From a checkpoint of a small mixture-of-experts model trained on Wikipedia.
Size: 13 layers, width 256, vocabulary 32000, 32.9M parameters.
Below are experts of layer 7 (counted from 0) of a mixture-of-experts language model. Rows are named router (the router's row for the expert), up (a neuron's input weights, with its number) and show model dimensions 0-255. Each number is 200 + 30 x the weight over its row's rms, rounded and kept within 0 to 999.
After each expert's rows: "gets" lists some tokens that make up at least twice as much of what it gets as of all text. This comes from a sample of Wikipedia text that the model never trained on. Tokens count by the router's weight.

# expert 2
router,203,239,198,190,216,249,193,216,182,181,138,241,242,208,220,150,174,213,224,188,197,159,183,165,199,192,236,223,170,179,207,231,206,217,186,217,229,201,237,179,245,231,221,210,206,191,169,146,189,196,222,174,213,176,176,223,187,233,238,176,159,239,200,204,187,226,210,149,177,207,235,196,191,237,230,240,181,214,176,213,184,171,175,220,176,250,229,167,230,228,174,215,167,161,240,179,227,204,242,168,217,143,222,200,197,191,206,258,189,227,229,198,243,228,147,203,256,140,213,125,194,134,234,124,202,163,169,153,178,174,195,204,163,210,205,182,217,163,228,239,257,187,233,206,197,248,202,223,216,212,257,176,192,176,227,155,231,224,197,189,191,191,225,230,189,241,179,166,234,218,180,217,171,213,256,170,199,220,194,174,162,283,211,144,163,232,191,179,195,185,199,219,176,268,208,226,180,224,197,241,227,182,220,134,180,211,175,215,201,196,179,226,193,204,236,197,213,267,218,207,264,237,214,156,207,192,167,230,192,146,183,206,169,181,240,155,242,143,188,184,147,138,198,223,151,206,218,225,232,202,190,208,162,219,209,166
up5,180,220,245,227,204,235,188,224,208,175,212,146,226,196,240,134,212,201,203,200,241,237,212,216,222,219,207,178,174,220,154,195,161,251,189,230,225,232,190,202,213,212,195,139,219,179,188,244,189,215,184,154,203,213,118,159,176,176,238,141,210,259,231,166,199,215,172,179,174,263,161,201,152,192,222,221,189,221,214,242,213,213,165,215,177,201,176,176,227,212,188,217,205,149,213,243,224,174,233,230,174,160,203,185,191,180,185,243,162,155,177,225,168,175,166,190,170,167,204,217,162,173,194,190,215,217,211,193,219,228,244,168,234,230,246,248,207,246,203,185,186,226,204,235,148,161,224,238,231,269,209,180,203,201,234,250,274,204,165,211,223,184,217,215,181,152,168,239,197,183,225,209,195,219,195,265,192,215,174,240,222,245,203,134,212,179,180,182,190,188,185,194,191,182,192,281,195,137,219,173,199,248,152,183,203,170,170,205,237,157,168,197,207,213,222,185,140,198,209,199,217,209,253,169,189,236,135,274,157,182,166,226,211,245,168,207,204,216,150,246,204,174,200,225,202,180,192,191,166,140,195,194,169,237,184,211
up6,170,175,244,182,191,209,145,214,122,154,221,209,246,188,197,197,194,171,188,186,209,187,191,153,189,205,215,210,211,197,185,243,202,185,207,201,232,247,132,164,226,169,197,179,192,202,193,186,222,178,252,228,159,221,231,164,201,185,218,184,231,213,232,210,204,163,200,237,199,184,230,198,242,254,255,159,197,244,192,235,183,209,196,162,215,191,208,220,202,169,234,183,210,195,203,170,212,186,252,197,193,192,191,181,165,232,186,214,166,185,205,217,213,201,172,201,223,193,243,196,240,191,194,201,234,247,232,240,185,226,243,216,206,203,210,186,189,219,188,172,211,272,226,235,236,162,202,218,132,188,204,143,192,221,143,187,274,195,125,233,192,245,255,189,167,139,135,240,175,198,192,209,211,181,196,191,191,190,178,199,192,248,170,201,212,169,188,223,136,176,230,268,229,285,233,186,200,187,190,148,202,219,211,222,158,234,191,263,236,157,167,149,220,215,249,209,166,233,141,216,214,157,225,206,206,233,216,186,211,152,192,242,182,242,223,156,193,259,161,256,216,187,138,208,212,201,215,216,173,222,215,247,191,216,176,233
up7,169,210,225,204,216,220,193,205,201,202,176,205,212,216,193,218,205,228,204,196,173,209,212,210,223,190,141,249,206,198,261,192,180,236,155,174,213,213,209,169,254,249,224,157,195,191,145,211,218,188,168,181,228,243,255,170,246,171,183,193,266,166,191,188,234,190,230,172,191,222,182,154,194,177,137,229,157,206,184,183,184,174,164,205,203,171,215,269,171,233,176,234,159,183,181,204,191,165,164,201,252,179,227,214,203,215,213,259,181,164,241,178,219,217,218,221,180,137,243,171,210,202,206,232,169,169,185,193,182,143,230,243,226,180,218,186,136,200,201,248,207,205,149,203,182,173,183,185,220,204,201,187,163,178,218,204,195,225,185,226,150,172,190,230,193,211,195,197,206,202,217,197,235,225,203,182,241,205,175,252,196,195,243,209,142,177,168,163,202,196,241,147,185,320,193,210,191,270,194,206,188,191,205,165,260,221,123,202,182,206,212,218,218,179,207,187,233,224,223,191,197,211,196,131,198,266,213,177,186,208,216,249,161,195,169,193,232,156,159,174,208,186,224,127,208,254,137,222,170,198,232,133,226,190,208,238
up8,179,223,177,157,207,182,181,210,202,201,223,235,222,275,220,135,232,188,210,203,183,218,186,179,203,201,212,214,187,196,226,218,186,241,186,219,202,170,151,194,228,172,191,228,167,204,187,228,194,188,206,173,191,223,175,158,198,264,207,203,179,205,253,206,188,162,210,179,163,206,146,227,290,189,197,195,180,162,220,187,224,236,176,169,165,196,197,207,244,203,198,172,215,229,244,208,236,151,252,210,178,210,214,155,201,239,203,212,147,207,203,203,240,186,190,258,173,205,194,144,178,213,231,173,193,208,200,228,134,255,217,202,247,172,197,217,177,197,172,226,224,215,192,175,167,235,228,210,211,198,204,204,141,158,204,204,211,222,230,182,197,145,161,136,205,194,186,294,132,231,207,243,169,175,184,201,206,221,226,231,221,173,225,159,161,191,262,264,243,189,205,290,229,207,211,268,199,231,247,165,182,199,237,195,169,166,235,214,215,187,204,187,160,195,254,206,174,192,164,182,203,175,225,193,189,219,184,158,121,226,199,234,206,203,197,204,211,204,242,197,238,156,239,130,238,171,154,224,226,236,224,244,190,188,195,184
gets: " was", " is", ",", " as", " were", " are"

# expert 1
router,173,250,173,259,186,178,221,178,189,205,234,173,200,188,181,230,205,162,190,162,191,203,204,206,224,218,188,252,187,191,204,220,223,209,224,176,160,186,186,146,144,229,190,209,215,224,204,215,206,194,176,223,200,223,156,215,247,206,217,236,184,193,206,194,248,170,177,247,223,207,158,235,199,181,263,204,196,203,227,220,220,233,237,168,250,181,201,241,168,246,192,234,205,172,257,234,212,221,189,179,182,242,240,141,211,224,204,187,218,223,162,189,165,148,196,163,189,238,209,201,221,254,234,229,209,159,243,168,192,248,189,202,208,238,231,242,203,191,174,199,136,240,247,139,226,110,198,188,190,270,223,220,236,193,192,173,158,171,216,197,210,218,216,205,207,177,232,214,165,151,175,190,184,175,233,219,234,234,200,280,251,196,172,199,193,217,218,209,200,211,199,221,199,118,234,147,292,201,180,199,192,194,189,254,184,207,175,171,213,194,185,250,222,184,185,178,139,145,161,168,183,181,213,199,185,165,178,195,177,201,236,236,185,195,157,232,214,216,212,221,228,158,240,254,241,191,214,233,161,187,217,241,137,219,192,233
up6,215,130,213,176,181,232,178,176,170,246,185,219,172,245,224,198,259,214,220,190,235,224,159,193,189,229,158,249,209,171,229,249,216,177,194,178,240,264,207,224,181,212,218,165,203,204,230,219,207,172,164,216,155,190,178,190,160,187,226,208,184,229,178,250,217,155,202,206,208,173,178,271,221,212,198,221,196,180,203,214,231,177,249,161,171,155,248,261,195,252,195,226,170,226,220,212,212,205,177,221,170,188,243,214,192,191,226,188,241,212,208,165,256,252,168,165,202,238,213,190,200,188,196,192,166,159,139,163,143,192,262,208,245,255,180,172,225,204,227,193,235,189,204,205,232,200,231,172,168,253,219,214,200,231,223,165,200,189,183,213,234,151,213,224,204,205,194,192,238,210,241,192,133,204,165,227,231,239,234,208,195,229,159,212,190,218,119,218,137,196,230,177,193,173,183,166,181,195,152,192,172,210,210,213,202,237,205,170,203,209,178,277,267,183,252,194,169,256,214,168,208,165,140,239,216,224,154,184,240,164,182,227,211,212,178,179,242,192,161,173,202,173,205,183,210,263,212,212,217,225,222,228,200,205,153,245
up7,259,215,210,167,213,226,86,186,202,215,254,197,192,161,237,248,163,184,214,171,235,216,220,207,228,183,195,166,154,211,160,186,192,227,176,230,164,181,190,197,225,245,192,194,180,146,269,153,215,152,173,194,226,249,274,147,194,187,191,152,157,206,223,211,211,189,198,188,208,200,162,181,196,197,234,214,189,229,199,234,219,178,184,228,238,208,186,224,172,171,194,249,210,204,182,190,207,254,254,146,209,188,213,204,241,183,200,175,227,149,255,191,192,188,166,254,236,182,217,173,230,210,208,234,199,225,237,183,210,220,249,280,180,229,209,174,232,198,263,208,160,288,202,218,213,182,233,179,205,253,154,205,258,217,173,254,221,212,176,243,260,184,220,198,205,223,230,212,195,191,162,199,172,193,169,209,195,226,204,237,231,149,180,244,207,207,210,249,182,201,181,171,198,194,184,153,196,212,166,163,165,236,203,179,165,200,198,223,197,199,227,233,204,241,179,183,129,203,177,189,206,173,208,215,262,221,198,196,250,193,223,207,177,176,209,203,213,215,238,232,194,150,174,223,233,239,225,185,168,200,247,234,189,212,157,201
up8,188,161,139,217,208,202,166,233,237,218,209,200,138,199,216,202,154,166,218,171,201,193,247,213,260,191,212,222,252,228,191,200,184,190,195,219,251,259,190,223,179,194,205,190,210,146,223,245,183,205,217,191,208,185,185,189,157,221,217,202,270,166,212,237,138,193,182,226,209,211,189,203,135,201,240,195,182,211,195,205,194,184,250,212,198,131,183,173,193,167,177,207,213,192,190,163,209,252,156,203,171,207,230,247,146,203,199,217,230,212,220,257,156,211,249,193,237,226,224,214,228,197,201,157,252,211,261,174,247,235,179,169,255,187,226,209,203,242,227,183,159,158,241,214,222,227,196,218,186,250,241,147,183,283,209,184,214,189,185,184,195,255,141,206,212,250,192,170,213,176,183,211,198,203,254,256,177,212,186,246,219,231,211,231,200,169,201,178,161,183,186,283,168,208,214,194,201,173,193,179,137,211,200,197,155,184,145,213,230,206,186,186,198,196,244,172,229,284,159,196,234,206,225,222,178,198,175,157,157,187,197,192,241,262,164,174,229,199,198,239,171,230,183,184,223,206,218,245,206,212,206,189,172,155,223,216
up9,204,207,201,221,187,232,179,177,167,259,228,244,182,176,172,205,139,131,199,181,147,254,178,185,223,180,206,199,179,228,193,185,223,182,206,200,178,169,177,198,186,165,132,198,214,215,234,198,191,163,223,179,194,231,163,173,221,192,198,222,216,195,221,186,221,254,252,245,196,169,184,180,187,229,202,196,253,240,154,150,218,227,137,168,134,214,250,237,159,168,244,187,207,235,225,150,171,229,193,204,212,161,112,189,182,275,222,150,134,222,185,196,195,225,218,252,214,234,221,186,235,251,234,206,197,155,179,157,237,187,198,225,172,185,147,175,153,194,196,240,201,200,144,199,158,270,235,188,173,232,209,195,221,194,212,231,182,211,215,147,193,202,188,167,261,238,185,194,215,201,188,195,223,244,180,208,174,215,149,223,202,229,171,229,256,208,213,147,191,187,127,203,196,227,202,252,174,208,156,203,258,221,203,215,209,217,210,206,175,189,252,236,229,217,174,138,220,223,244,173,213,214,215,151,201,184,182,179,221,193,214,181,226,174,192,178,214,216,193,223,225,219,206,223,170,223,202,203,212,238,238,233,186,190,245,219
gets: " the", " a", "s", " of", " with", " his"

# expert 0
router,210,170,192,191,252,187,215,197,179,193,151,208,176,166,181,206,168,155,257,222,238,195,277,204,220,193,194,179,234,145,165,182,191,194,186,196,237,165,196,234,181,170,208,197,217,167,187,216,189,236,146,161,204,171,256,153,153,159,167,166,193,153,179,209,231,209,210,187,222,216,216,192,185,218,176,172,218,188,166,185,236,173,263,189,155,196,222,236,217,156,174,186,191,214,177,208,176,167,225,188,181,182,203,216,224,191,207,237,195,207,243,180,173,198,219,231,164,189,209,238,222,164,179,201,186,178,195,199,242,214,224,162,212,181,210,191,179,198,184,201,236,196,129,253,263,216,225,198,190,163,216,203,182,243,183,172,191,223,184,226,177,193,116,220,172,218,189,178,110,216,213,182,253,195,203,246,107,157,196,168,281,189,164,232,200,198,191,200,214,268,197,173,199,170,194,198,143,231,174,176,200,178,222,157,195,149,204,214,205,244,229,118,251,231,138,171,171,196,224,197,155,216,179,236,191,256,208,140,227,208,200,196,206,169,213,206,215,235,185,202,273,214,205,172,205,184,193,163,267,200,193,201,226,188,168,222
up5,226,231,203,198,174,176,182,225,159,177,232,188,154,169,203,196,231,218,213,190,254,201,259,157,252,185,193,243,204,230,219,218,173,181,206,206,290,174,147,175,186,180,193,146,193,207,176,194,176,189,223,126,244,175,178,170,203,197,198,206,214,182,243,195,182,184,170,187,218,187,150,211,259,176,212,133,164,210,182,259,189,222,194,148,199,191,234,156,207,180,195,158,226,201,157,245,189,203,214,246,245,204,209,188,213,246,232,187,183,176,206,212,165,152,180,137,141,209,223,144,264,273,206,195,226,205,184,200,200,199,212,225,207,189,143,233,216,228,225,205,194,191,179,222,209,213,237,187,124,209,187,240,168,276,166,247,168,172,231,241,172,195,173,206,193,170,170,208,156,185,219,184,178,182,203,196,143,246,212,205,189,175,199,182,138,192,207,202,191,174,154,206,159,195,216,225,204,219,156,205,200,198,214,195,176,179,226,170,197,209,251,203,236,204,187,161,214,185,190,142,197,167,174,181,166,226,246,219,208,192,156,212,207,215,203,217,207,206,219,219,151,179,176,182,192,270,179,233,241,130,218,240,273,246,191,176
up6,166,179,131,184,208,210,217,199,155,225,202,246,195,200,212,183,243,242,138,241,193,202,208,220,198,208,215,217,222,182,197,211,189,174,152,217,266,212,213,210,240,173,248,202,189,246,163,247,175,168,193,210,210,202,285,184,201,234,230,186,193,181,214,221,164,196,223,217,222,181,207,218,190,219,210,206,123,160,159,160,267,189,156,176,257,258,228,212,244,219,176,181,189,277,204,240,181,194,185,192,219,173,176,207,136,155,247,221,203,199,252,201,227,219,168,220,174,195,188,264,213,218,183,188,233,245,223,169,172,205,152,212,231,194,223,149,230,151,236,186,237,217,198,180,199,186,202,221,176,209,199,180,244,180,226,220,225,218,194,226,175,163,170,227,223,206,230,167,192,259,251,176,184,216,227,166,225,216,212,210,228,248,187,229,165,225,225,287,136,168,196,254,178,186,177,187,200,194,213,161,195,208,205,148,165,176,216,249,185,183,222,159,231,198,168,196,180,191,208,208,240,185,232,208,233,218,212,170,247,177,238,240,186,152,200,164,238,162,184,227,204,232,228,173,265,185,210,173,214,230,226,171,234,217,232,239
up7,239,163,161,192,197,187,282,203,237,241,255,258,203,205,178,193,179,184,210,178,228,278,208,180,174,234,232,191,210,153,200,211,219,193,195,203,206,187,202,231,167,184,250,216,177,252,207,203,174,167,220,237,196,222,176,187,234,213,222,154,199,248,190,192,233,201,230,192,220,204,251,170,201,198,205,146,167,153,216,203,201,198,170,228,147,196,273,200,198,204,201,169,207,216,235,240,252,261,229,179,221,218,228,173,195,201,199,225,230,185,185,252,215,172,183,211,199,176,205,176,192,247,223,206,197,210,176,192,176,242,174,234,209,217,247,190,205,214,192,158,184,191,161,251,220,188,213,210,226,261,171,165,229,229,223,194,212,212,202,249,170,211,194,225,158,190,170,174,161,194,183,179,112,204,179,219,190,230,158,216,217,183,163,188,169,110,233,216,130,154,145,217,179,193,280,200,193,223,171,205,192,228,182,159,265,201,154,179,223,211,225,199,184,251,200,192,217,215,210,150,176,184,225,192,186,244,159,187,211,231,141,202,218,244,178,240,204,186,138,201,286,206,188,202,230,204,171,162,191,213,175,205,257,181,217,228
up8,145,179,200,153,132,205,197,184,144,163,244,142,189,154,181,216,189,157,142,202,214,179,226,226,186,214,206,169,244,155,137,191,184,204,230,218,159,228,227,245,193,187,181,220,175,196,192,254,171,212,215,141,148,180,198,251,221,194,183,146,171,201,166,204,226,247,138,256,204,248,210,223,188,234,202,212,253,174,205,214,192,215,224,301,224,188,248,180,233,228,197,206,206,202,168,207,183,257,175,158,262,207,160,231,204,230,194,189,163,177,173,174,175,208,201,186,196,220,202,237,198,205,219,182,201,236,185,223,258,177,180,218,216,228,168,238,145,220,190,143,236,218,201,181,189,216,215,215,208,226,155,202,184,191,221,217,229,210,186,202,149,191,210,181,207,196,272,254,145,220,250,173,143,236,180,148,213,184,213,162,232,178,209,199,181,205,206,165,205,228,182,184,202,130,198,214,226,205,219,192,200,169,158,237,274,181,179,237,184,183,234,213,212,227,206,191,151,178,167,176,165,181,214,214,211,232,204,211,199,156,153,201,216,170,187,249,237,209,159,194,253,239,234,191,208,210,217,204,157,183,185,208,216,199,227,236
gets: "\n", ".", " in", "==", " In", "In"

# expert 5
router,201,185,152,154,248,181,169,186,231,245,198,217,177,213,178,214,253,195,173,214,135,216,200,229,145,186,181,168,192,223,179,195,206,198,184,226,190,217,209,179,213,216,195,285,175,200,226,211,187,169,221,208,207,192,213,184,223,178,130,235,195,111,203,243,161,161,171,171,191,235,170,235,210,221,166,198,204,266,175,209,183,226,177,197,194,170,171,224,243,158,209,215,191,259,228,220,242,179,187,241,174,152,141,224,191,196,177,151,173,184,172,202,220,221,192,214,200,203,193,181,165,240,211,200,268,258,182,190,250,173,243,186,210,173,218,195,203,212,162,255,162,210,179,151,191,192,174,220,247,188,190,178,176,217,242,239,177,167,239,236,180,162,165,176,258,170,252,259,237,205,172,242,166,224,209,213,249,178,164,207,132,128,218,217,184,216,185,217,151,168,159,190,219,219,173,170,191,176,215,193,160,215,206,240,185,179,200,251,193,216,168,160,178,174,202,251,192,177,212,190,162,190,182,223,185,178,178,263,190,209,198,213,224,187,210,209,160,183,206,151,224,224,168,205,202,201,182,203,157,199,146,112,207,181,189,168
up5,167,223,179,204,189,173,177,195,189,197,188,203,242,198,188,263,225,181,216,197,243,141,184,207,195,185,211,226,230,144,186,180,220,211,213,230,129,149,214,189,183,206,240,218,206,232,209,262,143,183,207,167,182,228,183,187,185,202,253,196,142,175,199,172,214,186,146,167,223,198,244,192,146,201,199,213,161,171,221,158,206,165,229,212,231,195,239,219,190,186,177,216,168,247,177,208,235,174,187,207,172,252,166,201,173,214,115,217,200,260,151,202,186,185,185,267,218,216,190,177,168,164,160,207,234,199,194,177,166,180,230,154,207,237,205,202,227,220,168,221,202,225,196,227,162,183,236,204,212,307,171,256,216,181,184,205,150,141,172,183,211,222,212,205,240,227,184,201,212,107,143,211,219,201,188,229,206,226,211,171,210,185,206,214,182,173,186,225,140,190,214,182,271,171,223,201,195,244,269,208,166,173,210,233,221,223,223,212,166,173,194,196,167,244,201,223,238,232,194,186,193,205,195,229,202,173,231,251,201,196,226,196,217,184,216,242,230,156,176,183,141,210,211,185,255,199,218,207,257,200,258,180,186,193,268,185
up6,210,219,247,147,162,190,191,178,226,210,191,226,229,186,237,207,240,179,162,239,139,199,224,195,154,244,231,183,215,184,251,164,211,196,230,113,193,198,232,223,248,187,150,168,181,193,259,178,182,185,170,212,185,170,211,226,186,208,223,188,199,173,220,172,222,150,182,164,208,193,197,205,222,221,197,207,216,209,187,183,195,191,249,162,207,169,194,149,172,181,189,157,210,248,154,212,190,218,153,232,187,205,146,207,213,199,170,153,147,194,165,202,250,186,186,220,223,179,247,155,162,198,161,232,218,167,173,219,241,135,149,222,194,146,255,203,213,206,198,211,201,147,195,187,162,199,218,207,236,137,200,251,188,232,175,190,159,181,171,184,227,175,135,220,209,164,217,213,217,185,180,189,218,214,188,165,223,212,190,227,172,242,238,206,193,177,252,161,170,175,171,207,196,198,221,154,223,182,228,220,212,169,206,239,210,241,237,203,194,201,249,137,173,223,159,199,192,217,255,169,169,217,172,220,274,199,242,260,225,211,198,232,237,180,253,192,187,160,274,188,213,168,212,175,180,162,128,189,175,214,197,161,193,232,235,203
up7,224,165,245,190,199,209,118,163,194,229,206,232,248,159,192,188,183,234,209,203,211,192,192,123,197,222,243,186,209,235,207,200,215,235,186,211,204,244,130,226,208,158,153,172,205,156,262,267,186,259,166,202,221,233,230,224,194,217,194,195,229,206,164,235,240,192,203,197,205,212,248,164,262,178,162,197,163,124,197,185,193,207,194,246,198,183,203,226,201,230,208,206,188,209,147,192,189,209,184,194,202,218,185,204,195,229,238,243,240,229,206,145,161,164,176,173,194,187,205,183,169,214,205,193,232,178,166,194,237,242,202,264,225,206,167,220,206,220,194,153,182,201,228,194,160,224,193,201,213,270,220,212,196,225,215,241,249,190,204,197,241,205,152,179,139,204,186,182,197,204,195,158,248,276,196,219,228,179,165,181,184,207,199,247,242,154,178,160,218,226,215,186,181,189,228,235,183,214,175,198,192,220,159,162,170,189,221,193,165,183,150,201,267,187,206,237,200,222,245,220,200,221,163,221,226,217,172,241,158,208,141,252,238,254,249,184,201,181,119,237,213,156,202,184,227,170,207,195,213,190,141,162,165,204,193,213
up8,177,226,184,207,205,186,210,199,181,161,211,211,206,159,225,246,198,195,232,240,243,219,168,175,163,224,232,176,196,250,198,227,216,245,209,193,194,199,184,172,169,211,239,223,195,192,218,220,194,165,267,205,180,161,215,235,148,177,184,201,196,196,175,222,176,184,217,157,209,178,196,212,226,259,255,180,187,261,167,227,298,196,224,189,237,179,149,192,210,217,231,199,222,219,168,222,225,277,183,194,165,160,158,161,233,233,235,201,210,210,241,183,201,162,197,198,172,178,236,191,184,287,206,199,228,206,206,182,166,188,238,213,209,186,228,157,234,221,177,217,143,188,192,239,162,179,181,205,217,244,140,227,160,214,171,151,255,110,229,218,229,200,111,210,181,195,210,225,222,188,290,192,186,191,192,167,223,193,133,212,225,201,149,186,197,170,147,206,168,191,211,183,192,231,165,177,230,201,171,194,159,198,195,220,191,166,220,258,227,182,207,225,229,200,186,214,168,206,182,242,183,232,159,198,210,202,191,239,208,212,177,160,232,232,218,243,224,223,195,222,249,240,206,230,223,235,175,191,233,219,215,130,199,223,205,158
gets: " ", " \"", " A", " de", " 0", " S"

# expert 3
router,190,195,242,223,117,201,190,193,213,176,253,195,199,215,211,203,242,234,162,211,245,207,197,204,193,210,177,198,193,261,261,175,182,198,224,205,221,188,181,243,191,169,169,150,223,178,250,197,202,196,249,237,195,235,179,221,173,203,229,191,177,280,213,237,203,216,213,235,204,152,214,187,204,184,185,165,156,153,223,222,194,211,174,207,252,193,207,172,182,218,231,222,261,219,134,150,165,189,185,223,171,215,201,213,170,228,191,193,218,145,184,217,231,215,200,223,222,181,207,251,225,219,143,237,161,242,182,235,146,198,169,220,176,170,134,214,216,215,237,152,215,212,246,226,128,251,233,204,148,169,168,221,222,187,198,274,242,187,192,179,199,240,225,153,203,182,156,212,248,227,209,154,194,176,157,165,212,185,241,205,197,191,217,236,239,171,191,216,230,140,234,174,194,195,173,216,196,189,210,183,205,237,194,169,223,226,251,193,215,143,279,236,186,239,193,245,193,182,208,199,254,185,148,205,195,232,282,196,180,205,186,158,231,226,196,176,198,203,188,229,150,194,225,159,200,203,197,204,200,207,234,223,227,202,232,177
up5,150,233,216,187,219,154,211,179,139,171,182,208,184,213,176,167,152,221,228,156,256,187,211,238,156,216,220,206,197,194,189,215,183,138,184,234,275,172,226,199,190,135,260,138,220,172,159,266,208,227,199,206,145,171,238,161,174,242,196,204,196,178,181,211,219,234,145,254,243,212,188,186,200,231,190,175,169,159,224,188,158,200,188,218,257,196,209,204,193,157,139,231,188,221,208,204,129,221,223,216,180,224,139,220,256,222,200,194,173,160,227,160,189,207,210,214,237,217,220,200,148,212,145,248,191,189,158,216,221,191,201,149,252,186,187,136,226,201,200,183,215,151,205,250,195,204,160,159,219,211,219,189,173,186,181,208,180,178,189,219,168,182,186,176,199,197,224,232,212,197,214,180,234,192,230,232,192,137,178,198,179,187,201,223,259,218,194,177,142,184,257,195,210,195,222,201,193,177,188,204,169,171,213,193,235,208,219,144,177,198,181,207,232,158,181,159,248,179,214,224,208,163,164,201,197,217,195,257,211,196,222,152,275,240,115,206,207,217,204,249,175,223,221,222,176,223,208,191,208,220,195,231,186,258,201,201
up6,201,214,210,242,216,206,190,142,205,207,235,235,199,147,219,217,162,211,236,210,241,242,190,200,175,193,224,215,186,191,247,153,213,213,229,175,189,218,164,183,256,198,254,152,234,196,174,150,182,191,218,163,146,213,213,161,178,222,145,227,153,193,235,212,203,204,141,187,161,224,222,192,242,181,182,256,164,233,157,159,200,146,221,259,163,235,211,203,179,242,237,195,162,153,231,202,215,164,229,151,193,245,213,180,201,187,209,189,240,150,209,219,184,199,184,153,181,175,264,204,200,165,185,222,228,205,220,211,178,191,222,245,186,197,232,237,184,217,194,205,191,147,222,199,212,227,241,235,216,187,248,197,223,189,203,177,242,128,153,209,204,189,185,184,185,181,166,186,204,205,213,266,207,169,190,117,181,183,213,206,216,194,209,208,262,209,180,178,140,201,244,208,163,212,236,205,201,202,208,207,219,117,172,274,214,170,196,187,222,206,237,185,178,211,136,219,224,202,249,194,220,225,118,196,178,191,217,181,241,227,185,156,175,181,247,231,177,217,187,165,162,223,203,182,186,182,136,224,185,166,229,224,166,163,187,227
up7,143,233,216,125,228,172,183,227,195,209,178,154,205,203,274,199,187,202,193,206,224,138,171,227,197,157,176,203,206,233,177,182,209,240,183,247,208,195,200,162,260,262,180,216,146,164,175,190,173,163,200,208,206,262,240,214,196,159,193,216,211,231,247,180,190,204,186,211,219,213,183,242,210,167,238,158,173,175,165,158,260,183,213,179,199,228,153,218,191,201,174,220,232,183,196,170,202,238,235,207,148,210,156,208,193,218,152,212,210,174,167,270,219,198,180,245,228,211,214,214,209,208,162,168,170,158,195,187,193,220,155,193,224,206,153,172,215,202,193,206,224,186,159,213,202,250,185,201,251,235,170,210,219,136,160,200,217,197,211,231,234,254,221,193,226,239,188,149,151,199,162,209,243,182,180,220,190,199,207,141,212,184,185,216,203,174,183,211,143,159,177,142,203,184,228,213,209,194,194,179,198,259,208,125,236,196,240,180,157,199,175,225,215,232,193,192,287,239,234,214,210,249,219,157,200,223,193,200,218,142,167,257,203,267,220,240,202,213,186,227,174,201,230,186,169,189,254,200,206,185,155,226,209,204,189,143
up8,198,217,278,210,187,205,170,228,179,222,190,248,225,220,166,185,231,221,223,165,171,176,240,175,138,233,202,204,231,133,228,270,233,139,169,200,207,246,185,123,187,237,235,219,197,153,173,243,189,237,253,227,88,151,192,213,189,226,162,215,176,159,192,175,182,212,193,145,195,136,192,175,221,170,202,185,190,238,183,226,221,218,244,180,215,165,215,184,201,227,194,208,231,197,173,183,255,168,203,167,182,203,269,169,203,189,177,232,174,169,166,198,252,220,147,189,210,191,197,160,142,194,156,223,197,171,165,213,233,159,183,191,190,210,193,212,179,225,200,208,235,134,227,202,165,213,204,229,174,162,230,243,276,172,264,226,227,230,206,200,178,242,178,174,219,175,195,205,228,207,195,209,213,212,196,196,179,222,224,187,238,233,199,165,168,220,164,234,214,204,186,223,213,176,180,143,222,210,251,204,145,221,190,179,180,191,216,135,204,224,223,140,226,190,218,185,219,256,214,201,239,184,163,232,200,227,188,234,193,218,236,231,189,211,205,215,155,186,199,209,207,191,229,166,188,212,195,237,184,221,244,170,213,215,188,171
gets: " |", "-", ":", "|", ";", " ("